{"experts_per_token": 4, "moe_layers": [0, 1, 2, 3, 4, 5, 6, 7, 8, 9, 10, 11, 12], "shared_expert_gate": true}
Below are experts of layer 5 (counted from 0) of a mixture-of-experts language model. Rows are named router (the router's row for the expert), gate (a neuron's input weights, with its number), up (a neuron's input weights, with its number) and show model dimensions 240-319. Each number is 128 + 32 x the weight over its row's rms, rounded and kept within 0 to 255. Numbers have three digits each.
After each expert's rows: "mostly gets" lists some tokens that are sent to it at least half of the time. This comes from a sample of Wikipedia text that the model never trained on.

# expert 40
router:106143074114071160161138133108177115138128167122193118126139154128159090127158179103156120124142124160164128131083154149089145153121126124181190077211127123083085156132152077105161107143080145151122090143103061158121109156143144159071113121
gate0:118070178089131136147120080137194140143124100107139169091147105091102080158097155151147153101125149107088087085129193095135154170109104162099124126176132154054116119090091150159153135149079135108192105111215119078110079125101152093127150128
up0:172092163126141090118148101132152146140112052122189151134142133108127081141161129174190174079193138105128126126105138125098143096129123128140179157133160115101107103123131144165159128133061157145128085126134115091110154129095075140152122214
gate1:124170139106148140127096059102149105099150137173134059121155111101057135127073122158109154112190114099055114124148134140130042145144107114067122131123073070127144157121080174117127116098121158127086104106146121140113145124165085113179155143
up1:166125094126154134138136155131168090129155132139125183167109118099155093163123120124143179072143157125164097120090144185153100090122158155147103085080134178172147178075131125132120047139158153118137137145107131108078086137105115104130081123
gate2:147072177159099148095065146088096097128118141107149126160166164129089130120141117115082131148148108180154163155144104091073177130072178088157113087105130119135145131130093122144101146056143056092140153060078114176159129081110110115099181141
up2:119129113155060202171105195089065124127091171119102118091108134173075120100127113232164122142151150073161162184196161093159111099069142134134135176120132102125112119189186028107121090141129146129134101099113118136102148161157131196099158101
gate3:100110124174094093129072112152149113168164120125107140176170091126100153130196186139131077120136106163093166122113149081167126134198100126123066139124134143082143140157165129078111058109133081115131100101163140156146167141136114152115115132
up3:129193151171175153056086094107132142173087106062107134087132158161126134076198093124155169157105115150122119105149132153143137151168071153073072164098119129155141114116144081083169152152145123163110152141139122115109121146114151138146101175
mostly gets: "See", "=", "Personal", "His", " Animali", " His"

# expert 29
router:168184141126137087078161130138176116099139143134176174158110078200108111130133124132127098127130118089119140073117143101139117134150143174100201145147155081148128154164097131168128111120137149135135110119148037173126107132059133115072188091
gate0:098087135077147092184115069171100148203096075160172127075093102062150091134132140193111145048167161074122077119177177142153138150131136172105123151168076126166123117055139136136123167082090115098212075075120098114073106135099137138156145173
up0:123139143124131120128125148151117152157081103083152139124067133071118099107188169132178171124148125132130088104074142141092136088165108175118152123115169109132091079132157115135115158092051127190168127092147122087033144126110117139117117180
gate1:109131150107191123111096068111138126112189053145095117121098154133103130109079114158073165168182134114099101141111078152134104122176091119095097137200132132115050118161124158124157122119125184134110115131181127157097158172083082131132154115
up1:182121115163153194074142181100203133088111096132082155132112116112114107196115157146088115168141129123113113108120116168118114129129088156152120076113120164143167120065112099150133051127098156107176083101131140147037088183125122125129129107
gate2:165106151198129119133082144096119110142116130090119119134127124131088113179160161104105176108130141110090149174157164117105142135114236079126177108129187137156145130109085138109138134079154102119095155069147114117116090107120101120113085107
up2:130153112171058161115156233101063134130075137120158112138088154178082141145117167166100110131144162072098137145193122139176145060128111084137171156101084125127155063161187140110139093152163120096147084119175112165156121185120126218130114159
gate3:112153119186082111109036099096176191084167078126111134141169120130135098134189194097107094096103086189159132050103101105169092128100123135122110156104132126169121104130097114125164079147183098124158084142133145123111109143172124114143129171
up3:092164118156124145130121132064128190145124099128097152122192123148134095107163110160158196170088093152111135065099114133111109114109084125176159089067130084175162100155101056131169071115139102171153121099136131106149126084112176123140125162
mostly gets: " either", " multiple", " least", " six", " SCO", " \\"

# expert 27
router:066101118147125119171124101170105111110075076153126162111115176091135088119154149108102172187135137102082108103116125120144119127106087141172129074132135146133132172156141110135138133120107166140123098120167059128117105139106121147113155099
gate0:100087156105125118190105117162156162184116122162145129089107113112124052086089199125118129108124151105139119105155148140134138177100121206131134117167079107115093118105124141194167115090124068063210153124155117106093136107111134133127131150
up0:137082137128107099131148170140169175183054073058172175111134115158128096106146078171167187121159141092125074167100100118091177092184167145190149131151139134099065126149120045092163127125096156143153080142164109099119131134113114155105108146
gate1:109127162155146096120107097100094143094124128148140046141169139126091101117129147157131179088155152090112124144144107145160118163154093156117135169129104171113089144199080127197143149115126163168141144101120130120140130148105111145135124157
up1:174115117104081137134128177138154123157115127136109158123113115118163155146081141200141101125139120115140128052159136114102063142107109164119112062109136162167133153077126108181132032210181065083083138184118136084060113161141119082149142094
gate2:142058194135091153137107123114101132144101066083149098125185181096080155113167154124142174154143097143140131163126138122116166123112151096161165098130100125179152178133106117094141182046132128063099129073113099133101112128144103155087182134
up2:076145133129100197167109215128079155128095131094147086109141146221079123089109169168114134153125179091133138174109173108186130092099100147162106191126115161119129127177164022148157120146151147115101108101146112113112174193100164159149160186
gate3:066132085134091090109069155130120118111120133104090134166168148123096130135149220115094091096116129142132132099119120106167156189152112136112098132136142151106104085154115140139214083159135128085139111172138143127101155110192097117084135135
up3:067203151185149153124123150156080182176056094070074107131181108133160075122192097107138169184128154100073104145131142127122148133137114157117101132112152116136169140124109045134139125111171157152125143168158112090086135122130142120100110149
mostly gets: " get", " want", " married", " returned", " Siege", " died"

# expert 11
router:170137151156097127134193134173159177137139084164148131112164148089144110121164108207124078116178129135142099151061100133137117128122119083086101082136065123144118125161166090093104083111110207088146063157137066134122212136180085113112129101
gate0:084081171062101111168090124123160104204118102085124156084074096102085072110106126161102096110112129130124082100102171112152108196105155144110109152130103141145090104045095107120111140074066128103156132104193128140072112184122095156151114172
up0:132094132123102079131159111166121185171069049146172164119145119093123109094129158153162162112150149154130103064084148134112155119137133151146143095095124131133109080158108116103099116111053146162129126125130109109074121105150104185141092190
gate1:143201169149192124106131081142125155096086123157116088126137177137121150180138128125130147128177136076088131194099097135125100130157114153110112121161102124074144148125082136122141121108060190138113095100145121154113158117121129097151137150
up1:142092118052111084169103143120195119100164083108126193106119140164171115148171139134113128174161077101129078065095121167137155102130143134128121072087166144153124153060097133117158073149151105089148148119135139127090105155127125141112168131
gate2:122110174155121086134104143090097188175109072101140117149176139102090088170134152121090183127135140147106187196148160100102116153111136073149150104118105083153135134114046094131136115113160121072107167131120089115133125115173079131127182155
up2:107155139108087097132142168124066134085122122156135074129174136157094104107155154214089122119120215122157132160149152130157132094077108109166168116127129122177123097170147084114087112128157109110170115140148112154122158202092128157129166092
gate3:101122117172107123126114122135145121164155106118117144173175148127151170124171134107122076139139105185156117078117074089161074155140121132100141174098127114110081139155137154087153064145125071108150057115128131130109123096196104104126122070
up3:100150101192156124074101122102138118175102152080118150110140100165128054098158099123098131180155154145087117141186114106113136162138095125151119162105154093049123187138129066098152106139144160140159144171152118099141103155060179096130108149
mostly gets: " but", " while", " if", " when", " although", " though"

# expert 28
router:174126142177138143066175143176152108158165128141104133093093159121136107183100064133092149122126098115172132117125146187112132156188131068130149111128095152150154076094100164148145112130198157165156068151098060115151134084130159102130100108
gate0:064075138128142120142143117153112150197127123118120196084100091100140110159115149165131121086106150143111147098166190089164153103120132158149115107128136135160095082092123149148118166098137154060158094119163110117092140125145066095145118178
up0:184105112117096156114124082075161130140113065132171124172155110100156111082156123163202209134174119135148118108104166146120127126131110114123132136098127142096131111151156148114129121099043140121137128149099150083075142140104116193111119130
gate1:092128162072146163119112163121122128094144125160136095163121197117098174136089117185122178086147144104083146106167119165123102118131069120150105105108126112084117088122117169127093136105145156117135080145091146114098211095101125133147138191
up1:128147145093143135094130200131171084120136131139127179136112145124175114156135153187117126143157143071162128124119153162086124089132094171220119098053131123134152120087092145145130029116200152089188126121124131111122111083122115088076173086
gate2:126072138117107118118095119078103166120090129119142112159164163148071136090113152144080191128082120154142169164128188133083138128157182103116155138154120144188170150103092114110125155107172114094104138084120085165133075107167136095112164108
up2:103150093125069086177139189064104131124122057180128053174131126204093151084114148155118110151111137084149099133143166146158110073106127192099136143118140114149139099168169101072127075153165105126115093120093128126159136124150179200136164068
gate3:166118112218103093115118137096150136130139105070098141150194101141163144154195170128106072153157138171067120128154098127172090163123092174121118126123188103095094137109136155135145105088158117034196091132101122120139140107168113129121114149
up3:112159100211144186124118137112104138163142174104122177130159122177103103090167105120094164152103079160122107131089136122139132146105114115098109074123110110098148156129119087122159150122140129152129139163132125157140107130126174115108134145
mostly gets: " it", " ended", " This", " is", " occurred", " result"

# expert 19
router:129110159152140126100104138133188126160049134058182176175099174146172074172120123103135111183178149160092093128040139152184101190062112122144167135145144088123143087080123144148148104107112109159221129161118107121118133153090102150160078153
gate0:080095191120135120173110080112187138225153098091162115088139068108103050088112121138118140102110156098116071115119118101147118163153147164114082179165135141107088167071161177154143123141091113108139125082177115121092125140121146120134118173
up0:114089171131127108129119121155148171179139054088183125128179104100149058156173132151192190090087120127119072134125151123120184110181163107147166102134166152092109130087145149126140147093062100162125133115129121088083134117139096123127120208
gate1:142154147173129140145112111092117103088083133105129097075156146114088095088113123098150151158162156154109099117148117133123091134137074157115124111173110110076149115170073128125142146116085151127082119107095138125109192130116072163175137108
up1:186126157107131132108157148148165101116125148098139207162069123133120105154144119151128154149126098081122105118136152131172085143123149115125151089074117117190149134041171130133126058178140113142176105122133119142120098181140199122123102095
gate2:171095181144146114088084134090089116127074156103139113146124177130098114150106156170110184110100147177148172177156134101121175140094177066116203107091113106140135140084058104138107126056109135110152162105161108149129091084158073131122159145
up2:090135132150079170109137196081111157101126089105090081140133139142101186156120131163121122159129093081102133150105195132149099095131121122113133133110177167167155089155179089149138128151153149138144110133083120102108143182123170146091215161
gate3:159138090185069085153056120157193100116156098112146111147148153135103148084159147080088093103160145181125106145142106121168101189100108142086087194116134127111062096139142143119223097150120133115147110156141133132173173099182101147140066118
up3:083163113171149164087081169157144184176119135137078112100147141126126103075203148091184158177096131135112126106098140129110165119119107157139118119054114114121152121156114105104140099081162130130131159130133129112127107204104169113115126162
mostly gets: " FC", "ović", "ñ", "kov", "vo", " Smith"

# expert 3
router:161132109171132065129185122107125153159109121086145103152169098128149134148128125141164160116117115098103184116162172107122159152121064127141137102138096122117075163071126113154102116173102131137120139150110057093105155187132127131107142124
gate0:120063170113132119160097073119113107217092117110137110080127128148128090138153133138088106014139165161156150039164196098112170135149122186115120177148095100093096119075113134169128141093085096145183112131158117134132150168128133093167121153
up0:131153161146112151109081082099130135137115059115162174116123126140101094097138066175157170098124070136190042132103143124111138125125108137130147082129160144120145115142166149133110118092096120182156113135142119087072140104093110108121100183
gate1:108164169178151102081110134090084164123111092109104062131144151118086128082138176130142144128154141096073126161105135110132091148132100131100133171139122110100080188129085081085159123123144196142123128135164103190099188147103118165153162147
up1:191146142102101125162067138140206108137117109161095164129099114127154116141107103136096100156133090086154097077119149162138092076113103163128120058096111136176164146099082140160152082117132127109121138127086132121095132151180120144102122109
gate2:153090156120082080157132121043089092105107130126147102152160162198107158098098113104115239161110098117139187157116193142106145116150172083166147115180141151139171108057063128111137151073170107106122142108116109095169095102183085138086149124
up2:109156122090049176126125138081112104095109114156138072176153127182112101129140165174150170172130167105147143165098175145165130056108120144141148142139149134136130099123180078077143060127170146114154093165143106082171168151131134176158140124
gate3:147122150188068104105078119092137135140105104120131152165125117113088103060168163142134038143141124163173098124158123083160144138117123132142124195144155121151100072136130182137161112121162081093140069165123134164134142102108171154129127082
up3:095175104225158190130090153123120145191106124128078092123172137161110097096181048167131128166121086191101138107122079149157133136095090099136112089108145095110144161153155058080122106121147170107132136132149130106161111154116140086139140184
mostly gets: "In", "towards", " occurred", " caused", " cause", "On"

# expert 55
router:205103161075109138120187119163171137136117126115148214109146100171116130182135146111084170138180130098087142196129121085132170105138159160108173120143164163146125116077124129140120143145152157095156117183138071128132116111102186102051114096
gate0:112102157111154149147101117107174109185143125129151084047125096086112104107100203126102158053131176120124066088134192123145125171083171155097089134161063098119127094075136159152123147088087118054174118123189126128094112130095152135162080095
up0:112128138131161128110124147127164180180054111106176141142131107085145077130135139178190165085143128135157109116086128141123167097153092133113172110121133117109118099142158104121112130142062116195126129135152125094093136135114076125092115170
gate1:144201201144171110073133072173154204097127110123135063128144153132117123115101172156160101155179138062082118146153161145137099110105102154102125167104071157099103151151075186122096119130092161152111116100128111142133201125111095112110095129
up1:135149153125138148097163150143181136109149118109118140128099095139193110152145182163125110152143147092110104135139156159113109072089118150141141108088058157116119119062117101158126060176120175080122110127097127114064121149157126125120154070
gate2:136109164149110059139072146059115153153071118097130107117161170148120107096159138089136174090166100138127178210104157163101152141171174052161169097088080139165126155123056105130136160097152109101133131099134098123114085107164114128123153157
up2:116149126110079149088107108094155158104118155116097088142180155142111176088129148188159136116143131087136162178130185140168116083103161102137198154107113116108162109167164083103132095133170159069110110158169116186136124169115131178118139130
gate3:115095106166107145150104110136129114137109099117128130191126146127059147117181191114122138156108144153113118090181084070105151127076140105070148158150090115145079105144158126114156100149118125093194064127111130174120116119182152158120112113
up3:108214137177134166100111128138098158188136084097071153150136143167115102097193116131156149139063088127112117137133113124176147162134110161119117115113108079094188090129156092110188133108130108126137135148155117067142109147140171126122086203
mostly gets: "In", " That", " no", " eight", " any", " every"

# expert 23
router:126150143131205151121153206184123106131191154133104143110113117175075124137102187091136142152161176120118098139056159127072137138092125134182080113177137080138087133175168100140090091142132146149126087130135055144119124070142114075094142112
gate0:113073122107139069133063048133144108218145085111135123095100104066128083111132113159159118060106169151107079097128168081114103135168157153083091151130120124160120082098111179139087113136141151125176092139206114128093153148071123133154104135
up0:131112141128114104088132107132118163126076066096187192152114103114124104100153144124152148099155089123115151144099152116136120092157167154180152102104144132072059103154116128147146127095045097137100101110136144108105143135142091134119112191
gate1:076129148099191127107111129143134149103138096167132103147116130126082127098153131151139120105203139101067110151101126159129099125151074138109087123115070137095068121165105109104165118115083157095098081185167125118116199122105125135114140141
up1:198107138145182111146167143113175093135178071127128186133095143155130102153158147109115102143156102125126102160062157193084103105103153142122136038117133160120129128053076129157146051096126140036159104150137119127046114134118163129081139124
gate2:172067171165135117083085186074117131145098123067127090172178189142077114132113165114114136094123109142109126166154158124112172108130159061136113094106149120188137154129069138129111133114168128089137159062119127179139078112129083130109163142
up2:108163107142061171157120168082119116090112117098112125117129128173096163105158109186106147117138129121174114116144127110198073103090134100121171087135106157173153109138145090120120117149139086116147104144185110081080096152090172215109142149
gate3:133088127145096107147059129100184110140155113109121148162180060154109084126172184128121084093128104162128115118130100088155073148131122127088084164146149140148130145074157149127172093109150044106153096130112130125169156113139139136109176104
up3:077181135180159142077150156134106176197112120107102119100113170166120151098234097096127130167162098112082128129158123139140128156134113109133142105093136085153134077121093099129126140093150155169176121145160124071130145149108158129129097161
mostly gets: " Phyl", " studied", " Tri", " promoted", " Years", " Sil"

# expert 9
router:139121131153136167077129154176174173194158121121171144142112108144173073146146078070134116146163144160167140100087109074130156121149103083111190091117095146081162155062112157135130084119140099122188090099126077136150082065078122106079137102
gate0:106071191136147116161077087113139144187127105114142149089139101118110092090131142139143140094096189099118089138110162102180103167134132157117129158140117108105098110075145151163140118128123135118236151144168125060088127154132182114135081168
up0:187112137144109125079115134142117147143107111103153198135195132063117105114137137143192156109135112130113093065069154139123181069158122132109144100117150133104140055145180132140152113111110176152141122125123125098069151080141093151148141188
gate1:121206158150165120126104124086114149083129103161110080113145132154056133086126116122132129100177107112073148135157123144201101116157095144090168144087089115114115163184064161133159136105064169133130114117115119161116166143108102123116155146
up1:123130117095163172156089166094172140122111095136083179112117126102157119200121142182119125118104107155105126109110148158119094096107116127162146070089119129127105156082170136180181074138184126090154125127114137117046122112130131137110146130
gate2:135091149149143059123085147090126130160117073087151099138169206113060118104137137135101159088103103121178203158138158174148172162141184039130190119137136131192155115093102103105119196053119088118128157102140094144140078108119107155096172158
up2:101153146116066208124181149118096119115144162156090067105140123176139142132120145209120134147069122105103136139133142132148066029076091141090172129129139091147108133155183106142119085181177192090104107116174133132111167200094182171110142138
gate3:158126165159089107139081104116176121157085137133133127166175132163125150111149186145133089112169122159145116104133083111145149159133111151044108178129132105112106125099145190094157067087150075111183067119115135196135163094140112113117114128
up3:104195144224120134121113157101138166156114116098086104111167136161117144115190118083114125180115087170113157142105133099139102111119139163148107089100163178097174143167128042121167067117156143140079150109180105094141114152148175091173085114
mostly gets: "==", " ==", " many", " ===", " multiple", " numerous"

# expert 18
router:195168107119076116118196100166131101097103124138145192165116144083168094201111078143092121141128156139113066122105138119133071120084189094077096068151185104154151072079114121153158148134160187139169094100128088137111153157173144088129148154
gate0:108076181106122097160147059114163135185135121128124150097112117095117084132088140174123133115168145109135107099127196119141110153137147178131074156127111134142131099061107130140137163109123102113185131127168139139109149104115122098153089153
up0:143093151114108081120134099157132151156077114124191138133151090126129107107154174124174195125157123176130112090098179148136165109125095155125133113111113155129136098119155137142148115093066101114109134172097129092094171148148078147132157166
gate1:160181160128148121120116077131118138128197095095131090142135130113115101126079123126152190102142136082080104122121132169162116134120085128086183137114062127127115127128071198125165154089114122139097124128137102140141135125151087132128141161
up1:176113121117139136125130135126125076128177117082100152132112111118180084200078126119153157157137118088107119070115143167128067127113125104140115077061100117185084124052114092180156102120116135147157131156173133083053121135129139114138181138
gate2:119104153136119096155133102112119125136118094175129110107178128156094152155127132120140168101102124135147164128107123140096170150134206092093168104160108120213135198125098158179163197056110136109149138075097107115097120118179088162130134132
up2:079118083072059154132146172073120131078144113139101084117122128160062120107081143187145096130023125075116103152107145136138112118089134113106158140129144134168120107144155094124120105137161123124139131084145122116100129200130193119152177135
gate3:125115106156102086092057111116166121141117085094110149155153137133106133116155166119134077144157136242116119101108119115130105136079099101075058138118139149115117099112167193147157105092148092115150097111126144155118144080141135112148154120
up3:111208164195140181097077176115118138177110180123103141107138119171081083095207154083142135142069109128068158120148133184129114154150115114126144119144147127074149149147101095105109119111142157120133101162154117122137114157143165183107099176
mostly gets: " Bas", " no", " No", " Gra", " can", "No"

# expert 2
router:061156145052067164133158101152139153110119109102154095100111139133127115094152119128152119132120175084096126147112129103114097145119137073127153090139136161170061104135096157192193169142142178149172103126134114172080078100153139137094156163
gate0:069090156121145122139142076121183135174131105130159123094099111150126089107080148147118185071153172129133097050106173122129143129126144128082080178107083146132128060058135163177115191109081089087149123152181130088072079129104085137151115126
up0:116063129130108098122126096138166151161045079132211164130162041119176097083131118146195193069140118131126122104060143149136167134153112130144189114091117135136094079110129129169122151141043115145113148145127125105091132105093098167136142171
gate1:098142163126179107104102119106116124099086108117091062099175128126124155109155123122135146134147144093116116164088115156193103148162094157119105094098133161084154148151131173136140177095130158110158154145118124146114141122081115184139094124
up1:166111141136123142127122211109177085190147092144123157089113123105173086198133160129193093159123108134129081110078155152104079122112166152147059104074147127142126160072131102201167063106106108105154104135109128090068124129118098112142168098
gate2:118072182164103130127123141084116100091133143124121099138198209146129120121096135074133155196149080154155184145147145126109142180119169047151128113129123106185177178109057133105131174040150115093136149086143106151117108072139094146092124125
up2:094183149115047200109142169097076101096140125141107109083149151202108149128075104174148108171092110082188150115113155112211139091062142096156143158135108143125162103143128073128157095094164165099112096138109126153089150135105141194110167138
gate3:114087128163061126107150133159170112176127146104139117176144103135124102113163126137140084069147112194129076099154143104196098092113144132070095188114132162158108107148140180146131092126154122105175080149132137127193097136207103128120120149
up3:096220115181140164112097113122111174189095121150082169115179137148103077091174124169142133125068128106074101102127131118133105147107135149092102119098108138119187135183165052083120096107173132130130111100145131142151097140123167115119150152
mostly gets: "pl", " Dr", "cl", "uc", "lac", "dr"

# expert 59
router:093166161126145131109136084141075162140112126136150154177151132154176120148161127119065086158091096102097108064115077088109125141132153093141151047119104117126094116152126159137163153117161132094208086120128089157146203196094189124116092100
gate0:101080190127110098175133061108206138178120115161135107137121095145137096120110143123140134100144142116131113133113184145142093165103162151129117134131131128110117105092143161185156159098118059161149134091188105074091125121150107164136128143
up0:101127139146137111090109097173154142139128062117124142116149073070159079099151134174174202123122142118150118091101120142096126103166122112159152121111133132084103100145128150134122160129049121200146112131119136086061139127145107154120113184
gate1:106142171123198145063102076095091153110125108131123047142129161089110126103126118135092163078117127117114112143135120146157099148124112120042119125129077121104148145142115157157120168064144191119087077089120133141155168114119098132125101165
up1:188148107129133150158161160086171088102171113156083167147118081133200124192139118162150102121144107103139109144160143151095066095122081167186140111083147175153129169088117143181128044137146132083155119177087147129098094153169076078128150075
gate2:156084157170126125123105140053109099136119123126141132158155163138120156115153120080112187094129100158146171179152130087120157145173174103185129105104104151173135201072073166132125139101124065110120165096169106126132098128143130101111121156
up2:104115123153081194136107189073111121149131123071109129109119111176046151097147236168175121123092099146156126179184180103173162088110133130135145178109075192160116128106164035114140113156178123085146133097136115120083145125108161164120175141
gate3:181154066157109097164052142130155169135143114078123172166149147169121126126178157130107069144122126180120141073148110066124144162139125128101095202110158128143076114132108126114132138113140094095132103155065142155166114199161111144165130111
up3:098219120150155145138121191142098144212103109079122141131185145166120062092209100172150151148065111138110126086125149093066129116124062101145096134066143128127153130127109082130114130119152156158116151155120135146153122152070179113148128155
mostly gets: "---|---|---|---|", " households", " People", "tors", " schools", " cities"

# expert 41
router:121157187161137143087177131120130099175170139148167170109150122128155101101183115096124150109124161115153144159085151137117132115088101083130136127107167099102066101138138143165144153108104145170121094121134102191118120147071154119102159122
gate0:103038191116169127142085082150166130187117144131131115082079104086088060076136150150115143127100169109132123116153202115156135156110091169132083123164154189108095140094163165165170118089110086129148137122141126129101115128071147146119135188
up0:103091200126121104077105088177128162151060105119183180091093109096129080104101135171158213099140146111167121102116172144071161071142071157127170127161139201092134101151164151153135136071075078164114146127116120123095151150111065153124157211
gate1:136164157119168077122109104111112173099177123101149054106141164068119127085106089112114150142153157058078105095147117111133125113125095174085151144142082153099137108148098114112132168113094178114134113189155119177144139120080063115130110142
up1:140137110124148208110118143140184114141126110121105161166105068120139108163145099153141108168152119141128055082139183131116080129152162122101122092117125180143094136086149093156120036129138146098148113148116124110069077150146147103134120121
gate2:139049210109153072155080112091084145142123095101136135170165135148111122141085105125098174140142076134143138210147108085144145156156150020153172151120157154164134140140060159125113124100119111130142163055093109158135104134119086112132149134
up2:073163107171125137113127178097069117119137130100092124098103102175124176129146145194136115150103117069099101129183150105134175052158147113124178141113140148148121101157172079087150135149153102057072103165114134167127162189074157214137179066
gate3:065109117173093123124050110146160141126172110083119129158160120148112104115196151139107125151130168158159155067151070108153132132130175136069056228124159096158055083175148118090160092144119086142168064153148162137116131066181120116162116110
up3:087190135166097157107123151179133169214132109061096143104149125144102131069165139118122149185156130155093107101141110126130167098165092133138108100115125137135197128125122083081131167152175112162156125152129123127156153107107142077102138147
mostly gets: "л", "อ", " Exp", "ç", "ž", " Daniel"

# expert 62
router:180177139126140089095136123078141113108086156165170143100125160108214144136112088109136054125111146103186152116100085155124120107096164100108151113116139126151117113117156198161151085186125145128170092142094091190134135142193212098096048150
gate0:110082152120131091135080085135148152165126087135137151135085116102067069144140120150112166091124176099080096109122190115110140144162150156112092170161105140166075108064104187149201149140114101111170126112180119128148147124089127131169096160
up0:112114168156140137117182110166145165120091127085146154107145124104170079109170138175163187102162147105130117110107162127077130106081110125152161134114100100133124099128103094138102115118028160117116118124122122066099166135178109117107155138
gate1:112161086096168101092134073118147164123136130083160106150137170095099124126114128134123133097159133097084117157159109146104097155178094112093146169095129130105121132143101156117155138100081175162111102144134121149101175133125114104145146156
up1:093157174117175182132114183143188127108134094167078151122109090129145096144126181191148170172127131094134113118147187183121112140072141169115104095116115112164134134053126097113097044107175111060200104110110136149082114126130153168132148117
gate2:144095152164106110131119144070107152114071135138163104114138152083070104125129128107149161112105093140179169163113118144095150130124154084151132119084118105183166184089098140138124156094137113102091125075168122165082118096172114147121136131
up2:067125175128088151170158163120067125120139083110100099126169128208040119090164152211107094138137164081141135171168180142193114124112123188091176147123086121088124108156141056128128106161164093093144147163125102127135121146123134193089166087
gate3:127131137161154101107112110108147122183091102121146153148186096084089130142200191136097089114116130153132159073131103074137156140166106123124092163112104149160120118111149131119161092193157086122198047152137123146134115100149143120122123103
up3:053181106166114164071122126136097161179114097063090149082165122190107104104211117124146132156120112155097096157156163140125120148105122149130138114141107082062128115149140101076139139138158165151160150141180135102120139153058164127133143149
mostly gets: " Apps", " Candidate", " Votes", " ±%", " Length", " Position"

# expert 4
router:134190137171136114117155076149135098067133139192143164101100107114165161128130122130173106152110121113188102128070078141138120144042135100176198063131149105130163169164155124157159128112130139130136094100168040145099117113115141108127104090
gate0:128045172118144107154124072144130117172175119151137085103123117112124091120125089140160156115174113057159095113118166078160111157149161149101155185159121089095115158054095115151146149099135097113172098073170098121084106145108139148144120109
up0:153077134121119112101143120120112159165084122120181135116149090054177107123127099176171165105154086088149114084098152127093105114132098154155169149106186107131106071122134142120128131128072110160140109116135130084077127121151110113139145173
gate1:130161226149144099104057112071111080079170114142147030147158107165126140112117098145126135137171112099100141144154090184116096133087068080087144127120093078110124136149118154127114154158091175104069114155110131147103143138135118133138129132
up1:208102125166119106144100195153209110114137123089129168095111123154197066135148118121152086166153123127091118138108139165127112104075140151151102068114142122118155168078124108173105111124137128065156086166074105104136075202141134094126157129
gate2:121049171103136112100132130088131112131086127167133106144172208149102133128134172138144153165142079137153115164122141128146171137115191089150193121133144107125177154081054097115141154089128094118131139077143096134148116147146115155134148131
up2:078179116153075144144175205123115173158106102069112043143125113175097118105151172172134102109079160102125160133195167117148095068103111169108098126107058130178129106154156068117104091163192098104094095134101114130117119201123171152146159153
gate3:168167120129120127143096121094150112168137097119120159167165170127105120091209195112127108130158139144168119102109095056179151129111158117123117147115146106175094133088134146088194096167167077077164095211077132159147128098145143124152115152
up3:074185091192154164109104133143089173114085087078097154101140084154135098109127067123129152159097125154100141141137122159080119175123059130089072139126135120099177119135168109128090098104137167137121092129167130085102115135130163119141078124
mostly gets: " this", " Apps", " Succeed", " He", " This", " Clade"

# expert 34
router:121128090165148170187115098163120098124131085163134137116100135134149132189125109141126153115180170145107126123141151074091105183096081164124129097198108161136135144114140170089128115137158109117189084125112086109094129155128114106152134133
gate0:083049151123130111168084087114140115212132123120112146093069096098078083134144179155116142081152185149101121112185123089135097168141160176089086180107110132141111111076105147157083149127113127129178111129158120098090133150133155135163081159
up0:122134151138115097124121076160113190188104035094176152091145111126099110124176140143145184089139110166158131100081185156074153117137092156136124116109143120127079139147115142144073148041063135178108138138133120104103134113144110119154111217
gate1:164163133178147129111114146082108134097109147141150119129154173149102127121140130142175146101132159106051128164151101144139082152164105123100113168087079129052105126154125145116150126131106175155085107130150106108145139166131116135140123181
up1:101175188132193146092092169097165116086099097141112209151089104074180109134136160184148132141140132116106123095088129205080096116188118150124114068112074102137129157090125141167088045161127136135127117160179120165084088133111141140095103131
gate2:155107166199101124171111101094083123143088107118141106142126150177116133127120118089147155152094116157129165138172133109136136159150138110141180114100173104129103131085052145148096161066122097137127116078177086091141101098151124102139147157
up2:116151081162070158197139161119079148106129100135160088120135175190136134116150112159149164162130198106104143133138170099137099112105144152133177150124164131110070117136148081098146100155131129124114071115149095122137123161101148135128190214
gate3:156145102153111114110124088161135168205145062084132140139201131136094143112152173094136127110084146176124099142163081090175122154106124130112074178165202161146115132154164144121194099124151120049173099145155135128128171148112130103128096141
up3:103211110162144163124131116129111146169132075065118098103200146156140136108166113125162151157138104155101124161167140119094163114087128066152113122108159123112135122139186047098153110137145133130142134188145112106134124119084189092100110137
mostly gets: " main", " lead", "inomial", " current", "History", " largest"